Weights of a small mixture-of-experts language model, trained from scratch on English Wikipedia.
Size: width 448, vocabulary 8397, 113M parameters.
Experts: 32 experts in each of 13 layers, 256 squared ReLU neurons an expert, a sigmoid router.
Training: a variant of SOAP for the experts, 6638 steps.
Below are experts of layer 2 (counted from 0) of a mixture-of-experts language model. Rows are named router (the router's row for the expert) and show model dimensions 192-255. Each number is 500 + 40 x the weight over its row's rms, rounded and kept within 0 to 999. Numbers have three digits each.
After each expert's rows: "comes after" lists some tokens at least twice as common just before its tokens as in all text; "mostly gets" lists some tokens that are sent to it at least half of the time. This comes from a sample of Wikipedia text that the model never trained on. Tokens count by the router's weight.

# expert 16
router:519534475484488474451567461511515455488501457483489480486548501468505504431567632562570521490537492541478542512457502509557422530532550504455585462508488461460562498534532500501563446483492482
comes after: " |", "|", ":", "9", " (1", " 1,"
mostly gets: "5", " 3", " 5", "6", " 6", " 2"

# expert 11
router:539518529498490485422504431508425533532479540521485529470512491413472501493479467451541597531476468525471514521428530499544516469521554506467530571498529520520510470584495523472544578499528489
comes after: "-", " |", "|", " 6", "°", " h"
mostly gets: "′", "–0", "°", " −", " Candidate", " (aged"

# expert 29
router:563557420443480484457426510461509507519502606471442537541500559494530531522572532496516488455432405540468517487507565545453557501439590548483467530528490490543470428469505546512583474495453522
comes after: " P", " B", " p", " b", " d", "p"
mostly gets: " a", " so", " due", " mi", " white", "uc"

# expert 27
router:567501543565448490545488484510488506477507575540464538485542509444489521544536491457547547499528494559452503491470527510515525514436554560458613610494502524556524524475444445514465570476456430
comes after: "\n", " |", ".", " =", "==", ")"
mostly gets: "\n", "===", "==", " \"", " (", "/"

# expert 26
router:511420479515428522537576537486479530526530479488496466486535503416452533519501530528501514495447458486532515466556486490477546464591518494518425422575477466528498523500422424476467409491519515
comes after: " was", " is", " he", " it", " to", " It"
mostly gets: " was", " is", " be", " were", " are", " had"

# expert 2
router:529467467442511453548533472484496492455490483496495455461515511534502491487524560585498470504454488491578505463460462480461430505511542582492517471501448506532504576553507496548520527578502514
comes after: " |", "|", ";", " T", ":", " 1,"
mostly gets: " ", " 0", " 3", " 2", " 5", " 1"

# expert 30
router:498546515441509469535493597532529526523486547475545521476574488424449521345626491520513492561536499573505479495477614533456495505472488534541527500466494501537476544471516522518477604472493474
comes after: " the", " a", " of", " in", " and", "'s"
mostly gets: " new", " German", " main", " high", " public", " local"

# expert 6
router:531579446505529491442475527536498416546496571506450522476504527529440516496457467423492540495499478549498471528443515477482492519575591511449556581503479527520528416472493460533484480491462527
comes after: "\n", "-", " J", " E", " I", " D"
mostly gets: " \"", " Al", " de", " al", " un", " res"

# expert 3
router:442436457534502470501542485482467561521466507500476543494503459533532527475447371446572430474476536502541532550575503522517525502463504511500496475565518516614481512455503508480487488475563462
comes after: " ", "\n", " 0", ")", " 1", " —"
mostly gets: " |", "|", ")", "\n", "R;", ";"

# expert 20
router:528490535477529513486472448567493421478538536526508575516566499510448476538510486449519486502495508475500500501440612476479515535539571546453504529490562496525507496493479466546504523473464380
comes after: " C", " the", " F", " c", " a", " and"
mostly gets: " Con", " con", " pl", " dep", " reg", " co"

# expert 31
router:504510509480520487562482504537503567474423441414545525443560535499543525497600432506506472566520491486520485480494463532548538484486477521478473422472464429458467517485551477473490522495442416
comes after: " the", " The", " a", " his", "'s", "The"
mostly gets: "ation", " University", " School", " group", "%", "ment"

# expert 23
router:515510445520506506510531552477516463519454484509516536516535461506548474516531535488517516511450492596520497549562547536502502442508552504472480543499516472499482475508455510475527490494510529
comes after: ".", ",", " of", " and", " that", "s."
mostly gets: " the", "The", " that", " his", " he", " which"

# expert 0
router:537445540482501491555523483519527432446538461517500476503459505388484501512531471535554596523525547518503524519421550505488559509447579535377558483527577506507548482470461439505498564481448454
comes after: " |", " K", "-", " of", ":", ";"
mostly gets: " New", " Ar", " Man", " John", " South", " $"

# expert 9
router:603536495491541496518441434495460452539454469453519549478483490366462518487457539501483565556546508515516499599447565521525538397502552518433526571494539525506554525416453500544405519450507547
comes after: "-", "|", " the", " a", " The", " W"
mostly gets: " Total", " Votes", " information", " Year", "==See", " age"

# expert 22
router:530467498480415521596444485537474436512469592550480435480444452535491468516461529425510578521486471536483537585482485508449460468497504507441480506510450456428496482510551522526526501560482479
comes after: "\n", ",", " as", "s,", "s", "\n "
mostly gets: " and", " for", "-", "'s", " his", " or"